Experts of a small language model: 17.3M parameters.
Below are experts of layer 2 (counted from 0) of a mixture-of-experts language model. Rows are named router (the router's row for the expert), up (a neuron's input weights, with its number) and show model dimensions 0-127. Each number is 128 + 24 x the weight over its row's rms, rounded and kept within 0 to 255.
After each expert's rows: "comes after" lists some tokens at least twice as common just before its tokens as in all text. This comes from a sample of Wikipedia text that the model never trained on. Tokens count by the router's weight.

# expert 39
router [128 166 134 133 124 115 168 111 136 161 148 116 167 120 122  66 123 112 124 140 158 146  89 131  84 124 163 108 115 108 172 161 119 118 124 153 152 127 116 120 159 148 146  90 143 150 133 109 134 113 167 119 141 123 137 159 141 114 159 125 107 101 105 125 109 158 149 100 142 135 143 151 114 120 115 106 122  52 151 123 107 201 142 147 107  94 118 145 138 125  99 108 138 132 186 146 126 125  95  79 137 116 145 112 152 106 134 161 164 161 123 111 114 135 107 121  96 130 114  87 135 151  98 154 140 141 138  94]
up0 [105 121 145 120 131 140 169 115 119 114 133 112 111 142 162 119 125 132 152 131 175 138 138 110  88  72 135 168 151 142 120 181 152 147  91  88 105 112 135 129 151 133 176 110  87 128 143 113 121 161 154  72 143  79 137 120 134 168 156  84 167 139 139  80 105 103 121  80 168 117 115 137 125 133 121 142 127 109 139 109 114 144 111 154 146  98 133 149 123 167 113 111 135 159 134 130 147 122  83 123 102  91  76 112 174 113 117 133 145 145 158 153  94 119 136 126 118 121 127 129 123 152 100 141 135 127 115 101]
up1 [154 127 145 147 108 113  97  63 201 157 172 116 155 147 108 112 106 130 111 135 122 170 160 127 106 170 144 170 113 127  95 143 123 107 148 133 117 149 155  89 123  89 156 121 100  90 139  95 117 107 143 122 146 142 150 125 119 149 143  88 129 120 126 177 135 177 126 153 142 122 185 118 106 134 139 131 119 145 127 108 124 137 170 123 128 131 133  52  99 135  90 124 145  94 111 108 136 126 163 125 112 148  87 132 160 114 150 133 125 138 118 124 134 108 168 134 145 134 128 141 103 150 112 113 136 120 117 157]
up2 [114 187 115 129 127 121 161 102 144  90  93 107 161 154 153 118 147 150  88  79 150 141 122 135 125 139 112 138 105 133  95 169 103 128 127 111 124 131 134  93 128 130 126 152 105 142  99 145 121 138 129 102 110 148 122 134 117  93 128 111 127 103  99 117 164 166 154 109 159 172 123 109 151  98 132 146 117 124  95 160 113 101 147 136 124 134 121 158  99 150  76 163 136 128 109 132 135 119 130 131 130  70 123  78  88 111 122 100 101 132 105 144 109 156  89 106 152 160  86 164 111 178 127  96 162 128 138  98]
up3 [153 150 119 148 116 109 117 155 126 101 138 115 128 174 147 118 121  78 131 147  96 124 131 160 135 111 103 143 130  93 181 155  91 109 125  92 104 119 101 144 148 154 150 135 106 165 169 180 109 112 132 129 168 124 149 129 136 132 137 152  84 134 115 143  61 140 122  63 149 139 132 133 118 117 116 135  98  98 124 141  76 123 111 134 169 129 140 139 138 138 143 133 122 160  98  94 123 128 155 143 106 129 134 123 143 126 156 106 115 138 196 120 101 119 118 113 150 138 107  81 132 155 124 106 128 144 145 185]
up4 [115  96 122 133 121 123  82 142 107 130 150 123 144 114 117  72 111 158 177 188 126 122 144 116 117 118 149 118 155 146  92 117 122 143 116 138 111  98 116 106 110 108 121  92 100 110  94  87 171 114 151 167 126 162 112 100 144 120  76  92 161 136 119 144 123 131 113 172 142 109 122 102 139 172 110  88 146 129 141 141 145 122 135 148 122 117 157 107 125 108  88  96 133 122 153 130 117 132 128  84 150 142 128 148 153  88 125 157 116 173 117  95 148 114 162 162 172 181 126 132 101 124 144 149 136 116 108 105]
comes after: "\n", "==", " Born", "---|---|---|---|", " ==", " Website"

# expert 3
router [163 152 122 170 123 133 160  86 130 144 134 118 100 138  98 121 169 143 145 172 136 153 126 124 119 153 164 147 115 108 135 126 119 114 133  93 159 179  85 101  99 129 113 130 110 158 118 149 142 125 133 154 116 147 130 156 122  99 110 119 109 104 157 154 131 148 102 106 106 161 139 132 142 141 125 122 136  96 108  88 102 123 129 142 125 116 135 145 161 144  68 156 144 113 142  92 142 104 146  70  89 201 134 150 118 105 138 165 122 131 112 112 123  68 120  90 119 122 170 129 161 139 115 164 118 146 111 121]
up0 [181 139 111 141 114 172 108 111 155  95 146 106 116 164 144 143 108 126 152 121 156  93 106 120  89 127 107 113  85 131 139 102 114  73 125 111 117 161 111 113 143 130 119 133 146 132 143 131 131 119 114 134 139 146 125 150 113 119 113 102 166  93 129 110 149 117  71 130 146  70 141 103 110  94  97 114 144 101 126 138 125 152 106 124 120 116 174 150 106 124 104 146  91 114 175 110 147 116 144 108 150  78 128 156 166 166 143 148  79 117 119 144 114 125  81 136 157 103 183 127 111 112 161 149 118 144 103 112]
up1 [146 157 122 132 124 153 103 106 130 108 135  82 136  85 119  88 159 121 103  97 103 158 174 117 110 118 143 127 116 104 106 144 137 135 124 132 145  86 149 132 128  98 181 160 144 168 158 153 125 139 117 146 101 103  75 119 150 111 129 104 153 123 191 164 104 150 126 108 104 139 130 167 119 123 133  82 118 165 156 136 108 162 114 126  89 179 110  93 154 156  77 101 151 122 123 118 118 119 143 109 111 159 133 139 114 145 135 137  80 129 136 131  86 135 117 115 106 124 127 106 105 156  98 148 133 158 111 138]
up2 [156 112 165 165 139  78 106 122 128  83 121 128 117 123 131 119 103 161 124 132 164 166  95 146 139 132 129 158 126 131 136 106 128  77 139  87 127 112 134 143 124 136 146 125 148 148 162 130 136 142 133 177  86 124 149  54 138 114 119 119 123 135 163 126 130 149 141 120 110 130 109 139  98 171 107 124 127 148 123  93 108 137 131  84 173 155 121 159 128 111 142 152  84 147 130 143 115  98 137 112 150 150 124 144 118 164 108  86  99 145 145 138 179  99 114 103 109  68 121 115 135 174 140  88 123 141 141  96]
up3 [178  69 103 125  88 150 112 118 138 136 145 153  90  73 116 114 109 108  96 143 116 137 135  79 109 141 153 145 126 111 137  87 123 170  95 105 161  99 135 112 165 124  89 121 133 117 137 161 121 117 132 111 135 139 124 124 145  95 102 161  97 112 149 124 103 128  99 167  97 107 125 109 103 139 130 107  96 119  97 135 127 104 181 177 112  92 141 104 116 149 162 128 131  99 114 121 161 125 141 132 152 152  96 110 105 144 125 174 149 130  87 120 103 127 122 101 126  81 120 164 144 126 103 132 139 121 157 116]
up4 [142 138 128 111 146 109 101 130 136 102 105 156 107 120 132  93 120 107 115  94 137 189 136  96 134 143 166 108 126 114 114 131 137 147 119  78 116 126 140 105 126 174 116 112 107 137 116 149 114  95 169 104  98 145  95 201 108 129 146 111 137 121 131 102 151 120 109  85 105 118 141 141 152 108 157 176 161 120 136 144  98 137 122  80 167 115 139 134 140 130  97  92 125 123 115 121 124  82 122 136  67 161 163 113 102  92  96 147 137  77 150 149 128 112 133 113 113 126 143 132 137 142 110 161 152 156  98 155]
comes after: " the", " a", "-", " The", " first", "|"

# expert 8
router [160 114 161 143 121 138 132 122 148 147 118 127 129 119 112  98 137 155 126 118 127 128  92 145 112 117 137 126  92 132 109 196  75  95 137  93 203 178  84 125  82 143 107 118  90 184 144 141 131 116 153 190 142 101 114 103 128 150 143 139  91  76 116 143 121 134 131  75 127 151 147 136 147 139 116 139 116 135 122 121 120 127 125 123 136 114 164 115 139 155  93 147 106 153 147 135 175 129 113  96 103 125 109 126 115  90 129 167 146 161 119 146 113 100 113 114 144 156 153 108 156 131 125 147 123 141 138 122]
up0 [167 130 129  63 139  88 138  93 111 136 153 123 136 108 132 137 117 111 123 152 121 135  99 103 113 147  98 168 138 160 154 181 146 140 146  88 165 135 145 161 141 136  99 125 154 115 136 165 117 121 148  86 131 117 144  91 150 133 190 164  76 120 115 134 154 120 130  80 127 154 126 135  95  88  97 151 172 133 133 127 160 124 118 124 105 109 121 159 163 153 164 125 117 145 145 137 127 116 147 118 120 110  90 156 126 132 140 123 119 101  78 134  99 136 147 138 107 170  92 161 151 102 133 147 152 133 117 134]
up1 [148 142 140 176 101 110  89  76 143 154 142 158 124 114 137 119 161 105 142 132 116 104 169  70 105 113 101 115 128 122 140 124 151  94 129 155 126 142 120 148 130  98 143 112 103 109 169 120 134 164 146 130 106 144 141 134 120 189 172 138  81 117 117 161 136 115 129 124 147 106 136 131 103 156 131 150  97 139 133 144 125 130 154 129  90  71 144 103  92 132 115 112  87 108 125 128 131 123 135 146 122 172  49 173 106 178 135 134 117 142 127 129 129 152 128 142  98 133 152 132 143 115 147 138 108 148 137 169]
up2 [123 123 106 154 155 151  90  95  97 142  71 111  99 102 138 125 125 155 114 126 124 119  91 121 117  82 133 150 127 103 116 149 117 116 168  86 137 122  93 116 126 152 145 102 149 173 120 169  75 114 115 153 118 128 147  73  97 174 140 166 122  93 145 136 109 136 126 124 145 178 133 124 145 132 142  86 164 159 130 141 110 132  88  80 121 173 147 117 126 136  90 135 103 112 135 131 134 104  85 109 135 129 107 165 115 133 150 133 124 163 108 128 113 119 129  90 161 121 136 139 130 102 114 133 129 153 173 103]
up3 [152  79 118 153  82 157 139 118 141 136 145 162 108 114 140 136 132 105 107 123 152 121 143 114  98 104 129 112  77 117 156 161  99 150 140 113 130 142 111 117  99 161 127 112 124 171 121 156 158 122 101 153 147 129 132  95 138 106 112 138 101 105 126 123 106 144 112 141 132 145 143 129  88 117  94  94 115 146 162 117 102 131 151 133 121 157 103 116 182 140  99 142 125 139 152 142 177  91 165 122 137 152 109 148 154 134  72 134 111 137  57 141 177 119 143 146 143 103 102 119 114 133 132 103 164  98  67 131]
up4 [153 108 146 165 123  92 158 138 150 108 104  87 128 121 125 139  97 112 109 110 121 161 101 128 115  90 155 117 125 102 133 146 134 124 113  69 126  90 166 101 129 156 108 120  80 189 124 147  92  90 134 158 124  65 133  98 137 134  93 118 116 106 101  79 162  74 121  94 121 137 163 135 118 117 126 130 111 133 161 141  60  89 132 122 164 139 148 121 155 124 132 122 102 146  97 135 122 116 148 140 107 141 131 144 135 129  73 110 118 119 141 112 130 113  95 150  96 128  99 121 126 125 118 142 143 134 124 122]
comes after: " the", " a", " of", " United", " and", " The"

# expert 46
router [164 115 155 108 144 145 195 107 157 152 140 106 153 149 120 105 154 132 121 157 141 113 121 145  86  93 125  97 118 156 118 149 133 118 132 113 156 107 133 120 109 145 148 116  83 169 188 114 128 127 150 176 127 169 110 126 124  92 134 129 131 136 121 147 130 187 128 102 113 118 144 173 138 164 114 109 121 115 105  85 185 144 138 103 133 133 144 142 134  97 115 133  97 149 162 102 112 132 133 104 144 122  94 152 120 155 123 127 142 134  97 138  72 126 107 144  89 112  97  95 159 164  90 121 119 140 124 120]
up0 [167 122 157 100  96 127  91  79 120 149 142 116 119 117  88 153 138 128 158 131 143 121 103 142 143  72 117 147 129 164 138 109  81 117 121 137 184 129 178 147 128 158 153 152 128 134 137  99 119 133 104 145 169 121 122 139 137 120 139  89 135 136 109  99 115 144 126  89 123 124 104 151 113 152 167 137 115 116 132 150 136 160 146 139 136 155  83 148  97 165 101  57 136 195 127 155 146 109 134 121 103  92 172 124 118 117 132 148 121 164 148 132 119 129 105 132 100 126 109 123 129  87  97  96 142 130 135 121]
up1 [137  95 150 119 123 114  86 107  93 136 140 131 159 158 109  91 125 134 126 145 145  96 146 122 149 124 139 153 151 142 129 129 116 112 130 127 142 127 149  87 116 175 144 145 140 125 102 168 134 140 143 135 201 117 139 122  91 102 116 128 115 139  97  95 119 153 121 159 121 110 124 130 127 151 104 167 144 128 136 149  75 167 110 165 132 130  99  85 104 157 119  79 153 128 148 142 147  71 113 174 139  94 165 127 109 101  89  95 184 135 112 131 107 141 102 123 128 136 150  87 141 131 115 104 137  83 123 143]
up2 [ 97 121 141 109 167 143 132  96 137 109 111 137  91 106 128 129 115 139 147  96 110 110 136 133 105 142 124 176 122 133  88 145 104  95 153 141 131  85 128 127 158 136 156 115 122 168 119 114  98  79 117 139 130 149 146 112 125 153 161 123 159 141 112 112 167 110 184 144 121 125 115 141 152  95 142 120 111  85 132 148 117 125 128  71 138 101  96 159 189 115 120 120 131 115 170  80  95 164 136 136 131 145 124 157 130 136 153 128 100 103 105  79 143 131 127  98 133  96 123 104 193 130 109 113  95 106 145 146]
up3 [126 136 122 116 148  95 158  77 122 159 106 138 117 151 139 143 154 108 140 119 110 111 108 118 191 146 138  93 137 111 109 115 192 128 158 124 105 118 101 144 174 159 112 128 149 129 124  77  98 104 114 134 113 149 121 144 122 130  89 108 170 160 103 130 156 144 146 109 152 162 165 151 164 144  71 146 148 119 137 114 166 103 157 103 121 152 112  70 136 115 148 132 136 136 115 124 177 145 114 123 139 117 163 155 164  98 141  83 103 151 142 121 104 122 110 155  95 124 135 129 164 132 133 161 133 132 129 128]
up4 [120 127 168 121 155 102 154 127 117 159 137 107 112  99 165 146 110 125 126 164 101  94 102 167 129 126 137 143 106 126 142 160 129 113 125 118  77  59 125 135  86 143 135 138 141 149  87 110 156 131 100 108 124 120 146  62 148  47 124 154 137 137 133 114  81 125 151 155 130 147 118 113 117 113 133 111 150  87 113 148 132 138 151 124 105 135 136 124  94 136 141  95 149  93 158 130 104 129  88 110 145 102  75 133 124 154 114 129 162 147 135 153 149 139 113 145 103 139  98 103 127 138 115 103 142 165 127  88]
comes after: " of", " in", ".", " to", " for", " on"

# expert 1
router [153 119 118 150 150 125 155 116 134 157 151 117 160 134 106 118 160 121 112 176 124 148 161 169 132 150 127 138  98  93 134 113  69 121 149 136 149 171 134 108 125 135 125 131  71 145 135  87 141 124 160 135 109 204 101 130  87 131 141 149  98 123 105 118 132 119 158 127 109 115 153 125 121 159 120 109  97 121  98 100 157 157 122 102 162 109 118 158 137 144 125 109  90 161 116 119 119 120 130 111 145 122 145 139 132 138 124 138 130 151 110 143  60 111 109 132 120 189 128 118 125 203  92 134 129 135 131 104]
up0 [172 116 145 127 124 147  99 127 145 135 149 167 144 146  84 157 158 119 106 152  96 169  89 123  98 120 126 130 124 106 147 118  97 112 117 139 117 154 101 128 182 153 115 162 113 156 141  70 142 134 124 159 154 110 143 131  85 127 120 148 160 142 132 135 136 144 156  98  94 123  70 154 145 178 141 177 145 145  90 165 117 131 100 163 142  96  82 141 132 146 112 142 110 180 127 138 137 136 137 118 137 111 161 145 116 128 110 105 158 172 132 129 138 137 151 131 120 163  96 135 136 105 123 132 142 129 164  97]
up1 [117 120 132  85 170 125 116 129 150 153 131 154 117 154 172 138 142 121 133 135 105 136 119 133 105 126 178 126 142  97 154 170  81 131 100  90 121 153 182 137 116 143 172 115 109 159 120 101  92 114 166 140 130 103 128 120 182 152 133 151 129 148  96  96 157 129 136 141 152 103 131  95 113 125 123 168 154 109 100 110  93  86  63 137 170 155 118 117 158 110 132 137 134 155 124 116 108 130 112 129 116  91 113 144  97 106  95 131 101 149 126 126  90 123 121 114 140 132 176 120 146 117 106 152 110 172 150 131]
up2 [114 108 147 142  86 159 124 117 127  85 126  72 120 145 108 161 138  97  96 134 142 137  96 105 136  99 127 139 123  95 184 151 117 148 103 105 135 131  96 122 125 115 118 122 151 116 136 102 168 156 118 160 105 113  98 116 101 128  68 157  99 164 132  96 157 130 176 105 144 141 115 150 123  69 131  84 156 148 183 137 144  95 116 140 155 108 121 129 108 136 121 132 165 130 125 119 167 136 110 105 149 138 145 142 119 162 109 175 133 131 106 123 120 171 116 159 132 153 138 115 109  97 132 118 143 112 106  90]
up3 [126 141 113 121 182 110 151 108  91 133 136 140 132 161 108 122 131 121 157  95 115 110 135 129 107 183 162  96  98 156 121 135 123 113 112 214 158 131 129 142 177  91 109  88 118 108 149 150 133 132 142 127 118 118 147 137  93 149 101 121 169 117 146 120 110 145 139 113  84  93 166 149 119 157 112 119 109 116 129 140 126 134  84 108 130 108  86 136 146 128 128 139 130 122 139 108 139  98 154 123 143 130  98 157 169 134 143 123 132 148 149 148 105 107 166 162 146 191 109 117 139 181 111 109 116 143 102 158]
up4 [146 103 153 123 114 108 122 129 147  90 118 151 165 142 115 129 131 108 114 185  90 130 137 111 107 130 128 123 137 135 117 159 107 135 136  97 117 111 121 157 186 146  73 133 103 124  80 128 132 106 109 132 164 124 148 153 130 147 156 117 120 123  81 168 110 134 126  91 138 154 113 131 141 132 124 148 147  90 179 109 107 106 110 108  66 123 115 140 209  97 106 112 148 153 162 104 136 117 165 138 113 144 152 163  65 130 113 127 112 141 110 110 131 115 149 137 114 115 126 156 128 146  96 142 125 100 122 102]
comes after: " of", " in", " as", " with", " for", " to"

# expert 21
router [111  98 142 171 150 152 135 120 186 127 163 113 149 141 102  88 134 151 144 119 168 108 151 160 143 148 177 145 108 121  96 147 139 108 107 149 127 116  57 123 135 153 121 127 109 122 175 151 161 112 140 121 121 120 113 194 154 151 135 105  92 142 135 178 131 113 153  78 116 120 154 114 140 125 116 140 117 123 134  96 149 106 137 120 157  94 168 136 151 125 132 131 110 138 110 117 117  65 121 112 147 171 129 100 108 136 162 138 170 128 128 124 108  87 109 109 145 114 101 102  99 127 101 116 125 122 125 108]
up0 [147 134 169 126 153  95 111 108 110 154  81 137 115 103 150 123 145 116 165 134 134 141 122 141 168 159 117 125 114 130 112 151 127 174  65 149 121 119 115 142 164 176 112 138 120 134 132 127 136 146 161  89 110 142 159 119  81 104 163 108 153 154 146 114 159 121 133  77 163 171 125 150 181 118 100 114  94 119 117 121 167 118 122 140 123 108 134 170 132 140 175 104 106 154 132 125 106 140 139 130 133 135 137 123 157  88 151  90 159 107 125 177 158 140 118 123 121  98 143 115  88 138 153 150 127  93 142 103]
up1 [105 147 167 135 104 111 102 154 158 117 153  99  93 164 126  82 116 144 134 152 122 151 131 102 136 148 149 104 149 131 166  98 122 145 149  95 160 131 103 170 145 156 127 148  54 109 176 137 120  92 123  82 109 159 148 151 117 106 139 124 119 122 119 104 119 146 141 149 102 134 139 160 130  95 138 173 133 133 103 144 122 139 121 184 118 112 121  88 125 109 105 142 132 134 115 120 120 125 102 128 150 160 139 136 132 103 156  99 168 124 156 123 132  91 143  91 170 104 142  98  92 127 148 119 181 141 129  97]
up2 [132 106 132 115 110 141 139 119 165 104 112 108 100 131 134 135 123 102  85 136 170 145 142 130  72 117 155 120  97 116 152 143  79 136 132 124 122 136 123 115 203  99  95 155 109 147 138 164 116 131 140  87  97 137 173 141 101 161 161 127 160 173 119 121 121 163 109  97 154 129 143 140 122 126  84 164 140 140  74 106 134 120 137 150 116 161 145 115 105 140 138 106  97 123 162 145  77 136 104 140 112 138 103  90 129 125 102 131 103 192 102 105 149 117 110 112 122 144 104 125 114 118 121 166 126 130 112 152]
up3 [164 129 166 110 144 140 128 118 166 134 129 140 109 143 130 160 138 133 147 151 169 109 138 153 150 123  82 115 142 146 113 176 120 109 127 148 129 113 152 126 123 142 147 116 136 117 118 158 142  95 169 144 128 144  69 110 126 104 126  75 121 114 174 142 150  80 157 121 149 137 164 101 138 155 125 107 165 107 152  97 127 135 129 123 144 135  90 166 117 115 131 110 196  80 159 105 137 138 114 118 134 129 113 126  80 171 146 126  96 138 122 143 164 110 137 190 140  87 143 142 150 138 119 143 111 108 158 107]
up4 [169 107 165  95 105 121 126 115 160 150 109 151 145 148 108 126 128 119 170 140 130 135  94 121 108 118 153  95 146 122 108 139 126  82 137 100 111 145 101 115 145  62 159 120 146 143 118 161 118 129 149  95 142 119 129 109 146 127 112 142 143  96 119 174  57  71  82 144 126 141 144 123 120 125 174 118 147 115 136 113 184 129 126 117 138 133 143 107 113 117 136 172 124 151 137  79 149  89 132 132 127 147 124 117 116 104 132 143 173 114 150 126 113  83 143  97 156  92 140 115 133 141 129 141 108 162 121  79]
comes after: "\n", "s", "3", "5", "6", "4"

# expert 12
router [144 134 144  93 146 115 119 131 146 138 155 125 117 126 105 117 193 175 147 146 130 140  73 175 106 103 130 141 135  96 162 134 121  85 142  87 158 115  91 122 123 145 134 130 120 192 114 129 149 130 138 110 139 138 140 138 118 149 137 132  98 127 144 140 103 160 144 126 104 155 134 135  97 133  95 111 127 115 154 119 136 164 144 155 130 100 157 135 137 152 109 172 141 159 178  95 166 113 113  71  78 144  79 107  86 130 122 137 173 124 107 130 138 122 130 114 122 115 103 106 104 121 112 147 128 145 132  78]
up0 [142 107  70 109 106 109 182 120 147 126 132  93 132 133 140 110 114 130 163 158 113 147 171 144  89 156 133 139 136 138 103 152  98 110 127 137 171 134 113 118 169 104 111 133 103 156 169 157 132 138 142 125 136 127 106 112 129 174 147 154 115 152 143 147 127 144 165  84 118 137 118 128 159 125 143 141 131 146 140 146 133 170 154 148  96 129 129 126 149 115 145 161 143 152 122  97 140 112 133  99 118 162 183  95 140 102 114 145  98 152 149  99 143 130 162 131 133 122  63 131  98 144 167 170 171  99 111  86]
up1 [ 94 122 122 108 153 139 128 105 142 162 140 110 157 117 150 162 138 112 182 130 121 121 144 166 151 141  86 137  99 168 120 145 100 105 138 114 111 146 107 141 139 129 108 119 111 139 147  79 128 138 156 161 155  92 137 142 190 174 170 136 136 143 107  99 103 131 167 108 176 164  77 171 130 110 154 123 156 152 135 113  94 103 112 169 130 120 157 146 126 128  80 147 138 137 161 140 108 149  93  86 129 108 109 118 132 104 147 109 161 144 113 146 146 126 125 125 121 139 146 122 126 134 135 131 174 168 148 111]
up2 [142 114 116  97  70 130 118 113 113 105 116  87 116 122 175 108 130 111  59 103 117 142 131 132 128  94 138 121 151 125 169 144 120 142 146 110 125 106 129  93 112 123 158 126  96 131 120 143 162 129 134 145 155 137 143 141 146  86 118 119 155 114 157 130 121 148 126 133 153 167 139 120  75 138 104 108  82  88 170 143 121 157 124 106 135 159 115  72 138 170 100 158 137 126 116 118 107 129  98 107  56 142 129 114 126 144  96 112 165 109 104  94 109 121 130 140 153 117 129  84 144 149 114 113 169 141 100 118]
up3 [145 142 172 103 126 157 116  83 166 113 140  82 136 143 110 121 124 147 134 129 142  94  87 156 122 102  82 108 134 127 154 129  85 107 162 125 128 108 108 158 122  76 139 140 167 145 114 131 106 146 107 132 134 105 100 148 111 134 129 129 143 121 145 122  85 147 108 143  91 155 119  92 140  80 141  71 137 148 104  94 136  81 123 134 126 123 161 118 108 140 109 127 131 146 131 119 125 106  94 127 139 179 156 144 133 102 161 142 112 161 117 118 154 112 135 112 174 106 119 136 180 148  89  96 143 125 173 102]
up4 [ 94 148  98  88 138 161 109 106 167 118 115 107 135 165 143 137 126 135 129 102 141 150 122 153 158 149 129 152 126 120 169 136 148 126 180 120 114 177 142 104 123 152 149 143 131  99 102 129 134 145 152 163 104 148 112 115 136 125  82 112 140 121 138 127 102 132 107 110 180  84  88 128 112  85 120  57 160 165 155 138 124 197 117 124 151 181 133  73 143 122 124 132 118 161 129 120 150  87 119  98 129 122 125 136 137 143  95 123 134 121 135 128 148  99 110 157 144 136 126 118 116 127 105  90 136 160 133 112]
comes after: "-", " the", "==", "|", " a", " National"

# expert 17
router [134 112 145 146 138 136 136 125 192 116 152 130 127 146 143 145 137 110 201 120 116 152 123 128 111 160 112  98 103 157 128 133  79 105 171 111 138 113 123 130  75 134 111 133 125 142 151 108 131 118 147 111 114 127  81 123 118 112 115 156 140 131 120  93 129 133 168 138 160 130 152 161 111 150 115 118 120  86  78 138 155 188 124 113 117 127 130 130 130 155 123 146 142 180 102 103 143  53 147 101 135 189 124 148 126  86 144 151 134 116 124 129 114 133 116 125 107 157 135 101 153 130  91 130 101 128 168 116]
up0 [151  99 161 106  92 103 153 136 197 121 126 140 124 100  66 112 148 121 129 117 131 156 154 106 134 127 153 141 151 177 126 100 118 135 110 139  93 138 158 122 120 134 111 134 102 175 138 147 107 127 148 106  85 139 105 142 145 120 125  99 157 151 135 125 132 125  99 172 109 130 119 141 120 181 134 182 139 116 145 121  82 159 125 102 143 115 131 124 124 175 122 120 102 124 171 101 139 180 107  99 150 115  48 112 136 125 120 145 109 110 108 137 126 156 106 138 120 161 149 147  92 132 129 134 120 138 104 123]
up1 [103 124 167 189 156 114 134 118 136 132 101 148 152 156 115 116 131 162 133  97 128 122 108 117 140 121 134  88 155 116 139  99 163 160  80 110 111 136 146 121 109 151 137 113 111 133 125 125 161 106 133 148 109 120 136  99 146 103 128 153 163 116  78  93  89 134  75 129 122 161 131 106  77 158 107 154 138 160 102 121 133 142 103 201 157 134 133 122 107 115 147 156 164 145 145 100 110 131 116 127 146 132 120 166 140 165 138  92 122 145 151 147 130 104 147 107 143 161 149  75 124 157 119 147 120 120 154  86]
up2 [ 99 137  83  93 156 161  76 145  83 109 108 198 137 109 138 176 130 100 175 100 169 136  76 112 108 152 122 108 165 152  98 168 160 153 108 144 118 103 159 104 126 138 140  94 131 126 127 113 152 154 124 125 113 151 112 128 121 123 106 162 144 110 162 138 138 130 114 135 107 174 130 119 146 106 100 114 115 166  97 120 136 124 132  78 100 156 152  74 147 115 130 136 147 132 159 115 137 145 136 104 123 142 134 126 150 130 132 145 146  98 108 149 136 163 121 154 128 116 116 124 151 141 128  92 122 163  99 125]
up3 [144 123 145 120 109 140 147 127 130 147 108 136  69 114 175 129 114  98 135 118 150 168  94 155  84  97 128 136 134 130 104 117 168  78 149 129 136 146 175 141 161 147  85 159 108 107 133 125 145 112 129 178  82 161 117 145 127 120  72 160 155 116  88 108 122 101 168 108 162 178 186 107 117 112 138 121 139 111 169 136 135 122 112 138 128 103 120 139 118  97 144 143  97 148 136 112 123 154 136 102 129 132 138 148 142 113 151  95 138  83 149 122 138 139 156 135 146 127 115  87 114 109 119 107 149 149 101 103]
up4 [146 108 149 161 113 123 131 129  77  79 110 132 129 159 136 132 126  90 141 147  97  80 139 104  86 141 146 133 108 159  96 135 127 121 108 141 155 107 143 170 121 126 159 153 103 106 127 115 168 123 118 142 146 134 126 159 122 144 103  95 103 126 104 116 164 187 136 127 175 108 112  92 120 123 149  89 167 132 164 106 108 108 143 125  94 125 144 102 184 157 140 178 110 179 124  95 172 100 126 139 120 130 143 130 130 130 161 148 137 147 129 101 153 117 103 153  87 144 139 120  90 131 142 129 148 119 140 109]
comes after: "\n", " |", ".", ")", "==", " ="

# expert 19
router [170 157 155 109 129 125 168 120 151 149 159 130 147  94  95 135 119 151 119 150 126 154 122 127 120 150 155 135 123 153 107 132  95 127 134 101 130 151 127  81 134 142  92 120  95 147 147 106 158  57 154 122 123 131 113 131  93  90 118 123  79 118 106 106 142 156 165 105 133 153 174 156 132 114 107 147 131 138  97 120 153 133 184  84  97 132 155 155 122 121 123 173  96 124 148  79 119  98 128  98 100 127  90 119 143 133 122 132 135 151 111 133  97 113  89 105 146 165 149  91 105 146 123 150 138 161 141 127]
up0 [156 121 138  85 134 123 161 149 130 156 134  85 127 127 103 110 164 119 138 114 144 145 101 142 143  95 148  85 162  94 127 110 124 106 107 107 149 126 149 158 123 108 101 112 182  94 130 126 171 144 138 158 128 165 102 160 123 147 129  94 200 108 138 150 108 137  95 171 128 143 120 155 139 108 118 122 157 109 119 140 122 124 108 170 146  86 101 117 110  96 106 148  87 124 156  97 122 140 151  92 139 101 174 135 127 157 109 149 131 133 111  99 105 101 105 147 135 102 119 110 120 179 141 152 160 107 125 107]
up1 [124 151 158 108 110 155 160 147 105 174 123 105 102 153 128 115 132 168 140 133 178 148 109 118 153  97  88 102 154 139 118  59 152 144 165  90 152 102 152 109 120 153 178 133 125 115 119 166 142 129 121  98 155 142 118 126 142 137 148 123 112 159 161 137 151 154 120  93 100 121 130 121 129 110 132  81 128  98  99 128 143 142 125 102 127 112 147 135 141 111 133 139 112 173 146 106 120  74 172 146 161  98 130 136 119 152 144 108  82 139 125 118 101 192 133 132 142 143 149  90 120 153 101 129 150 112 136 103]
up2 [122 150 107 140 111 158 104 135 101 164 117 142 136 117 124 123 101 130 114 186 165  99 108 111 101 136 136 130 139 110 135 147 147 128 159 140 134 179 166 163 126 137 153 161 126 116  80 134 103 146 132 104  86 109 146 140 113 145 159 107 131 130 139 146 135 118  92 136 136 117 101 157 193 118 106 105 154 165 151 104  86 133 135 133 116  92 130 172  94 125  98  67 160  95 101 153 112 161 145 107 101 176 118 131 147 137 123 138 106 130 162 155 163 133 129 103 182 157 146 135 142 146 125 140 140 105 140 123]
up3 [102 107 124 138 102 108 125 118 113 146 117 131 142 142 177 113 143 118 126 168 151 129  94  74 158 166 118 117 118  92 125 131 102 142 135 131 123 132  94 151 106 147 130 116 134 152 138  88 133  94 166 175 112 118 128 170 125 138  98  96 131 153  74 154  94 171 104  98 149 115 116 118 112 120 150 127 163 113 102 131 116 110 113 106 129  94 151 150 168 141 126 169 103 124 183 114 148 159 136 159 155 128 112 145 160 119 111 143 129 113 105 145 158 165 100 121 160 130 159 131 166 144 142  79 113  76 137 125]
up4 [171 131 121 170 105 106 153 120 116 125 120 148 143  60 161  81 152 102 152 115 142  96  96  68 105 166 142 155 111 102 136 127 147 162 117 154 109 142 164 136 123 147 134 142 151  74 165 122 141 103  98 147 107 157 118  96 166 105 144 146 137 114 131 136 140 117 152 159 117 130 135 103 158 143 107 154 116 133 119 101 114 118 143  87 127 136 136 130 156 173 106 169 119 138 157 117 118 133 144 137 130  98 114 126 135 102 112 147 120 168 119 109 116 128 140 119 127 156 152 127  91 143  95 176  75 118 171 139]
comes after: " |", "|", ";", ":", "N", " November"